Weights of a small mixture-of-experts language model, trained from scratch on English Wikipedia.
Size: width 448, vocabulary 16246, 240M parameters.
Experts: 64 experts in each of 16 layers, 144 SwiGLU neurons an expert, 2 picks a token, a softmax router.
Below are experts of layer 13 (counted from 0) of a mixture-of-experts language model. Rows are named router (the router's row for the expert) and show model dimensions 256-319. Each number is 128 + 32 x the weight over its row's rms, rounded and kept within 0 to 255. Numbers have three digits each.
After each expert's rows: a language model's description of what the expert responds to. This comes from a sample of Wikipedia text that the model never trained on.

# expert 24
router:167104110112148113138114214052142111125100171155119128116139136106141100151110144179136079155075108161113094133108125077124128080123140132080077064128009080145108091092158144089152130143115084
Description: Units, digits and field labels in infobox lists, such as ft, km, mm, Coordinates, Density, Genus, County.

# expert 55
router:189117074071120156163120105151126100117117103131095102120155124146126139103082120153151104129171141104137119149100114137147091129126151062169123150080143134147141133116132085081147125191137158
Description: Pieces of Arabic, Persian and Hebrew names and Arabic script, such as Abd, Abu, ibn, Al-H(am)raa, Mah(j)oub, Ram(at).

# expert 46
router:107134185117094142096126125156159103168146129159135141121160157124096127146167136177153167124119096145107152143099148090156130118112081128115081078157114119156106205107110131124161135110145124
Description: Conjunctions and list commas joining words or clauses, mostly "and", also "or", "but", "&", "nor".

# expert 16
router:112137123165185113107162147160102113123122156073141179142117138167152145161073135107109137110149128088096132090120074115096099128165133084116182105172194143049150031097185148078114156148114091
Description: Pipe separators in election-result and score tables, mostly after percentages and vote counts, such as "62.45% | 1,342" and candidate rows.

# expert 43
router:107137067116110065128148111114086102150129153136116119114114221184170084161088126114131111105115101173097142107134152129185039138144139094143147134134167188151134218078128077121140101117123142
Description: LaTeX commands and braces in math formulas like \prod and \infty, blank spaces before numbers in table cells, and did or does.

# expert 49
router:168159126128116090137121090119096111132182136083146183168128138169103085165165130066100149144103099148102099133148115137143186098145157039154090115088128061129106091171119167100183123065138110
Description: The preposition on before dates, as in died on May 17, plus connecting adverbs like However, later, eventually, reportedly, in addition.

# expert 34
router:137167128163140147116186098119153145137078118106182086122152145133185138133153110206146206087038149160173139137126133116078106143084122148164131109164168144125121140181137149087099125111095091
Description: Nouns naming creative works after "the", "a" or a year, such as film, album, song, book, episode, version.

# expert 0
router:140143123137118129118158157176146112111136158145152137115081100157104071122108155133127127145150086110132174163149150096145099175147112150142143129167110122114113123168126083146186091132128109
Description: Forms of be and linking verbs such as was, is, been, became, remained, often before a passive participle or predicate.

# expert 6
router:144181127083103152127159144122136140144131158130145066075145095107138096142132105094175142167113159150156142138099140111088123169140108165087166101085118117172106059145089137138171112127136126
Description: Content verbs and their suffixes taking objects, such as gave, took, provide, stated, plus table pipes opening rows after plot-summary lines.

# expert 37
router:132155111136033142119104160132134145127128117113155182157135107091108090087149132156113129098137153101139110104113177148093161141097137094149108180083118137156110149101098104066166125135170103
Description: Opening brackets, especially in climate tables before converted values like (91.6), and capitals starting quoted or listed names such as "Lord, "Kombi.

# expert 27
router:139100134163179056090054119092095109106156134105169117125121141115075111069162105114090130106152126164165175138134152065141074187151112099137055151177165158099191070138159134146154142184110062
Description: Spaces, pipes and line breaks in election and data tables, plus "is"/"was" after "There", the word home, and °N/″W coordinates.

# expert 31
router:202152128108180138132110174064087111111145113143140116093134135162142116128098134120167133173098140131118132151097094105085137145151075111083134091142118103157154127128126147186065165083099154
Description: Quantity words like some, several, many, two, six, plus mid-word pieces such as ig in enigmatic and born and aged in infobox lines.

# expert 45
router:157130148129149072162164138098161100159127092169148114109101139129151172118128148156144118171079158083116119136103137121108127078124095145110124100147088093170145129092146121172097127087126103
Description: Concrete or technical common nouns in science and general prose, often as modifiers, such as flood, bomb, cell, body, engine.

# expert 10
router:107071179119110163128126121123182212057105136115149091145097136172132202105171135206086094058116175085140185159140134120170081145135093138107104131148156125169154106127181188131074150105118107
Description: Nationality adjectives, "war", "the" and the piece "pre" in military and political history, such as Soviet forces, during the war, Preventive.

# expert 21
router:162059143128172162064118155141160117161142189122167121117140114161085122174119109074123128121121149105137065122083065197122107089086113161139130182163164170104104149136105127134106196165203137
Description: Pieces of Slavic and Polish names (Her-bich, K-ud-ryavtsev) and the dashes and bullets opening infobox lines like "• Density", "Time zone".

# expert 12
router:099154126136097150149046114168140066092139075074096150135114080091121135122155151109128116177095174148148165104118128119073124119093153149089090112099066135156163158122118083108160125095108155
Description: Prepositions and table pipes in sports career text, such as of, for, via, over, against, plus match and fight result words.

# expert 54
router:142083110109179122094171101140164148139147116069131114101130174138167066178125120137161095080139149103104094123166117165122176137196172169092232107097121197161177123177078176097088107129111166
Description: Words in election, census and parliament text and tables, such as election, census, Assembly, Candidate, Results, Team.

# expert 39
router:109089143167127126170224052195075136152152162144134153096167107163119143088169087091144141172100178121161106065100167128111096079132143207133093128064160089063117081078136172201117136160090158
Description: Party words like Democratic and Republican in election tables, "See" in "See also" headings, and single letters opening word pieces, such as P, J.

# expert 15
router:153126105125106130115144125098126115089100141112141108102143138121177070092106166164096096150148076120150111113147130105127128139159125116176112070094188125122156173186166134063148106116125121
Description: The articles "a" and "an" in running prose, plus digits inside season ranges and scores in sports tables, such as 2005–06, 3–1.

# expert 58
router:112113094128105145151130154147102079163139151124137179129146153114115079123079145177141183153139093106123059147131096147169140138130075149127108095142122134130123120092138116125135121135083137
Description: Indentation spaces before nested list dashes, markdown table divider rows, and pipes starting table headers, as in "  - Netherlands".

# expert 23
router:162118110083129168135129140118147131145090118109144080142172088114126096095111060065128137112146141081117119150127169120113179060149161062115116134204118170178155125090132094098216111183155154
Description: Mid-word pieces of Hungarian, Slavic, Romanian and other non-English names, often accented letters like č, ș, ó, e.g. Kaposvár, Nedeljković.

# expert 42
router:141157111134136162156060106094162190158136132139121110149111142107151196107079100159103145183100116149155172117146145130157101082120141093117149127096087124086130144104129142125148097108134149
Description: Opening pieces of split words and foreign names, often in song or work titles, such as Po, Su, Med, Ul, Il.

# expert 29
router:109071111087188140105146122150147109135167076126130113105090113121177133117118105081121139089177098109127134143066146181108156125134102146155169133121100164123057155128126081120085122149117090
Description: Word pieces inside Indian, Thai, Chinese and other transliterated names, especially after initial P, S, K, e.g. Kalyanasundaram, Wong, Kumar.

# expert 8
router:095156104162110152130166138160051154140126165136135150066136118185106093108086132139143109079165187121114096161174140098143160177091092113167099179104117133111118135112136124140167118160185158
Description: Opening quotation marks of song, episode or track titles in lists and tables, plus spaces before table numbers, section-heading equals signs, and I/You.

# expert 56
router:148070106148127111162151148177113125134118050139097117130057085075149129137147132059083102109144092141145167154053130128135124112122119110185148221148070117141132137101123179192178160084092135
Description: Personal first names and their word pieces in credits, lists and tables, such as David, William, Char(lie), Al(fred), Elizabeth.

# expert 9
router:150176160065171175170110166153123165131163114122146137123113109107121181153093092091192108189129114159159147107149201148101100158072082148203131155164175098057115087112098143111074156110126096
Description: The word "the" after a preposition, plus opening syllables of foreign names and places, such as Ta(ichung), Sa(itama), La, under(took).

# expert 36
router:118152130099133210108185134097129216151103114173134094166125101139142141164156107162096138077128134179130112130092140199128153130172103116078130083149109125172115091144092101075103143153127074
Description: Nouns for activities, fields and institutions and their suffixes, such as research, education, Football, ing, ization, often in organization names.

# expert 1
router:133145102124159093090083146147154132091171134120112119113081135090136178108131093132140129130160070137122156148205028100160131093185120154113130141139116116126097095093149128150098130114161177
Description: Opening pieces of multi-piece words, like cur(ve), Bur(kina), al(ike), Bel, expl, compl, plus stray bytes inside Chinese names.

# expert 61
router:072077148187130154158150118106156164147112104161061171118083091131121144119147100075125086133141133141120102146103140133095139137151130157157168156075103118155147162173098118077087127100167145
Description: City, state and country names in running text and tables, such as York after New, Boston, Florida, Mexico, Netherlands.

# expert 32
router:099130118181193168132118129186088102084116094153083164089050092047128140169099140097146128134104155141139111090115163141145124109103180181084086162092085154102117170120154091144127148074140158
Description: Sports club and place names in football transfer tables, fixtures and honours, such as Burton Albion, Newport County, Oldham, FC, Rovers.

# expert 22
router:091127156105121141105075170209110136114094132129122133133186139124086180120131178142097176078095181161123137097189141094088127189104071144147156103144104089169133088122097093108113114164175103
Description: Later words of names of awards, orders, institutions and government bodies in infobox lists, such as Bronze Star, Scarlet Red, Soviet Union, Representatives.

# expert 40
router:090144145132115146143096104088134107135108120131130110110120095167112129155182126093163145168112118158081142130139127151086097088126104142169153122110124122120154157137114085132151156120088154
Description: Prepositions after a verb or at sentence start, such as in, at, by, During, According, plus row-start pipes in review-score tables.

# expert 51
router:166118096110090128131152102144098115075115148115171102158131102117152062101117179204078097090113119128134110141139150118116108186151144142172126070088202142074151192176122085138141144106149130
Description: The article "a"/"an" and capital A, O, E as name initials or word starts, such as "A. W.", "Ava", "a few".

# expert 26
router:144133120102176139147171093148141087164081161105105178162156149132100124100079137132126139092178100083095173164157117097093115164107138115187116174179168107120169127176108151115109160132120133
Description: Hyphen bullets opening list lines after a line break, plus colons, table pipes, and closing punctuation like ). in references and bibliographies.

# expert 52
router:094167117099082127139143121134150148093098157063072152120147182142148133151042126138120154120146071088132132130105121163158112132111163134152133119135217138101182131150087096167060127153097165
Description: Colons in fight times, degree and minute signs in coordinates, ISBN and 978 prefixes, year pieces 197/198, and sports country codes.

# expert 38
router:163152125122155116107122162133112144159115138177140104159121076107106140142133154110124131186118143113166133143152093090151128130143151102110099130060078149149141044144115117150110153092078099
Description: Past participles and adjectives after was, is, were or being, such as appointed, known, elected, responsible, available, vulnerable, renowned.

# expert 41
router:121142125093109109124130139129120110157170138158118114149155170139107110134143138106137149163129161199157103143161127137161107144173130141148091089078106149165124079135106121071142133148071110
Description: Verbs after to like create, provide, improve, reduce, and adjectives or suffixes before nouns (various, lower, reasonable) in expository prose.

# expert 44
router:170152115127113174118107156075163087140140154175105048135093167162156167184111061127213126146110139133118087133134090079133136099082088122132177128173186137111143098180143090032112154153104174
Description: Determiners and possessives after prepositions, such as the, his, her, their, 's, plus table pipes in athletics result rows.

# expert 57
router:095152100170154098166174147110100128123118077131135145160151148195164142155178128108134136098152123165077104097124164164146151181136146136160117111148231090140199079127167127091034115168151117
Description: Final words or pieces of album, song and venue titles (Greatest Hits, Nightcl-ub, Avenue), plus object pronouns such as it, them, him.

# expert 47
router:160158087151131064099172087149139148159096164141089196184139173116117115122172078118135176132145089131124152091147127111150148190163122132182116133139164104117118124122142138168146068196126106
Description: Spaces, commas, pipes and country codes (ITA, GBR, AUS) following names in sports scorer lists, player tables, and cast or credit lists.

# expert 35
router:170120128189155139123090139094132122158152085110188130146145111118129126094164121124161140148117125188116158065116093110162055102127200185125121148123152084151092067157131078164093175120107153
Description: Capitalized words inside titles of songs, films, albums and books, e.g. Night, Star, Love, Man, Baby, plus paragraph-ending periods.

# expert 14
router:161169074065147090188136148146091141145134183090131113153181175156135155163133152121113128102131144181110146153146168123170192144134148126145117151124197090100150096118111103153075079113095154
Description: Numbers and spaces starting table cells, especially fight records (53 | Win), medal tables and years, plus plural nouns like scholars, critics, writers.

# expert 20
router:154090160150091117093094140135136144124150141073057093126121133128098185133094082108094146092165126125147122104103171137130163134164130120125126068154110172109092191146115178145152123142118155
Description: First piece of capitalized surnames or proper names split into subwords, often Spanish or foreign, such as V(ásquez), Gu(illén), C(orson), Ch(annavajjala).

# expert 3
router:096147165149074116126118122096159094101140108124120142129128076134103125123186100104075128163128127149075122182149111141128159124151068133108133045067114109116039068151123145129160156101156121
Description: Prepositions following a noun, verb or participle, mostly of, in, with, by, over, under, around, as in "edge of", "sacking by".

# expert 50
router:189151141115082130120077117100125104140191108182153150109093163184148114155104158117083170183129131167155112125118092116178142092087143115104117102155125158073107113183107166109086143116105172
Description: Ordinal, superlative and ranking words after the, such as first, largest, latter, newly, same, plus numbers before -th or decades like 84th, 2000s.

# expert 5
router:109149183109117070063161138071120149130066091162114140097161112142154092132053081100167093115107167136094166143186060137142148168112098101109191101163176133076149156135164126121198150124108138
Description: Forms of have (has, had, having, 've) after subjects like it, who, which, plus attribute nouns like ability, success, roof, and some line breaks.

# expert 25
router:127128109175167152114123155107139119091129124184105110110123164177104099094152149148153151091102174164119138110106171191116130125127150129079129133101048099120130107142121170114094091150144128
Description: Common nouns right after the or an adjective, often followed by of, such as head, age, site, city, need, point.

# expert 60
router:108116095065073118154162125154117177103091140080157133147145130123125083077096123162138148122133088144144115140174167157182165103119090115054104189190097154102088215105168132156120053097194122
Description: Line breaks, list dashes, == heading marks, table pipes and semicolons that start or separate lines, list items and table rows.

# expert 17
router:137127127169149130152099138162146120143086113077176079141117134123144125140132152108062096138089098067145154100121122086152117186079136147147082177206219170081176148121159164138182096125111067
Description: Periods after personal initials (K. J. Yesudas, S. P.), common first names like Ian, Charles, and blank or quote tokens in tables.

# expert 59
router:115164154184087120153122176136183119168137135128114145190101110079152191095181124192188093140176186098116100128128148133129141162114106100131178139135133115111120157138123156144100120032107161
Description: Sentence-final periods and paragraph breaks in prose, dots inside website addresses like www.canoesa.org.za, and word-initial f/g pieces.

# expert 11
router:158103141127159100147181068098101079073151151117130143086172162145129111091163157087114076096152070177135172089128116142169146148144134126154174147141100127129195146092175169151140116181084077
Description: Digits, decimal points, spaces and percent signs in demographic statistics, climate and election tables, e.g. 18.9%, median age, Turnout, ±%, /km.

# expert 33
router:124154178108093078137105136113099147111132147125138124134107147123121198104201068146151113137083113103108157119156098173130108100114087135139144105123165138192137199161118128079121119117226123
Description: Commas after introductory phrases or dates and clause-linking words such as that, which, who, when, because.

# expert 48
router:107115114059104080145167090094092134112105155113135126118177129141136134127103166060121149149145142104141181126118094089172127135089145096152111119182193061151131238123141085108176129149107164
Description: Modal verbs and infinitive to before a bare verb, such as would, can, may, will, should, to be.

# expert 4
router:114150120138180103101117062128127189116152105181118119056180072106120133179112113129140186124145091108099127187189148134078155126102168079083121133090135094137116125149132138164129128105110089
Description: Mid-word and final pieces of French, Spanish and Italian words in titles and names, such as histo-ire, recher-che, Sal-on, St-é-ph-ane.

# expert 53
router:092111072145150131085126077140095083117128082196106155170158194109140164084117127158153138126167078093117142148110086113098159159080146136073130156131125147085094117168127124169161076099170047
Description: Taxonomic suffixes and labels like idae, inae, aceae, Arthropoda, Suborder, plus colons and dashes in scientific classification and conservation status lines.

# expert 28
router:089122156192162135083152127229074090126083114079048186182141141143105096158101150139093127099089175135165151126125146134116138132145157146154140166135133160109156135077126125101065079158089172
Description: Row-start pipes, digits and country codes in football career and squad tables, such as season rows 2021–22, ENG, SRB, UEFA, scores 1–2.

# expert 13
router:060114155124122129147131159148163153137166160077108109107112096106111145090116126114102150139149103080165095127035124170087140152167155164175114133151160155198134164137147079208099117186112127
Description: Middle pieces of foreign surnames and given names in tables and lists, such as T(ac)ci, Nic(u), Fr(un)ză, Ish(ii), plus sentence-initial He.

# expert 62
router:083147169129134162134101104097118136128172115169162099141116167121096132109129158112158139072107097130099113168122083114089104163105093117115128059133097130155138245131085106139134176126192153
Description: Commas, including those fused with quotes or parentheses, after names, appositives, dates and clauses, e.g. "Douglas-Home," "In 2006," "),".

# expert 30
router:122107172133139123168093097141128096103156165115167114166088112103172116166119160136069104118139178116110138108194128105125124133172147114062109115086117098156122080065128128099146151131127122
Description: Sports stat words and score pieces, such as scored, rebounds, tackles, s in sacks or saves, and en-dashes in scores.

# expert 18
router:117136132112116097147115114145118142112175142073155133134064106144108075155106091159117174120110067071113104138155113096169151079101111107138156140164102143088181031152165149155148177119148180
Description: Numbers, spaces and the in results or demographic tables, such as times, points and percentages, plus header words like Pts, Votes.

# expert 7
router:137149126082135147091099138104142119125093118154165171128122150122130106129194167157142104160133132075142103094120100107081168089129151166074121162086119107065087089109164144179134113121186070
Description: Word starts and headwords in species lists, shipwreck tables and infobox fields, such as d(ucks), sk(immers), UTC, moth, Description.

# expert 2
router:087114105120089133146100165072130111158150146134140099171146189095109182106105154154162090098147145121110067123130167105109090144186162111178091098169118095144116147082152178142106107122158143
Description: Opening pieces of longer mostly lowercase words split into subwords, often technical or medical, such as adv(erse), gu(idance), ev(aporating), inf.

# expert 63
router:097081148168125095141119161097121130134104112083124131117139110129110090183170145158114144138142146171169107101133070155148122114070153137135136147120057130150186172070134113132137172156154117
Description: Biographical terms and the space before an age or year, as in "(aged 79)", footballer, politician, career, Died.

# expert 19
router:118137162128127099174130130164116115159070141104127109142154126103130161150100164103123055116188097090096123087171124114083154109075112160117161149096078179134126161134080184167091079159125172
Description: Digit groups inside years, coordinates, postcodes and grid references, mostly in tables, such as 201(6), 198(0), 513(32), °W.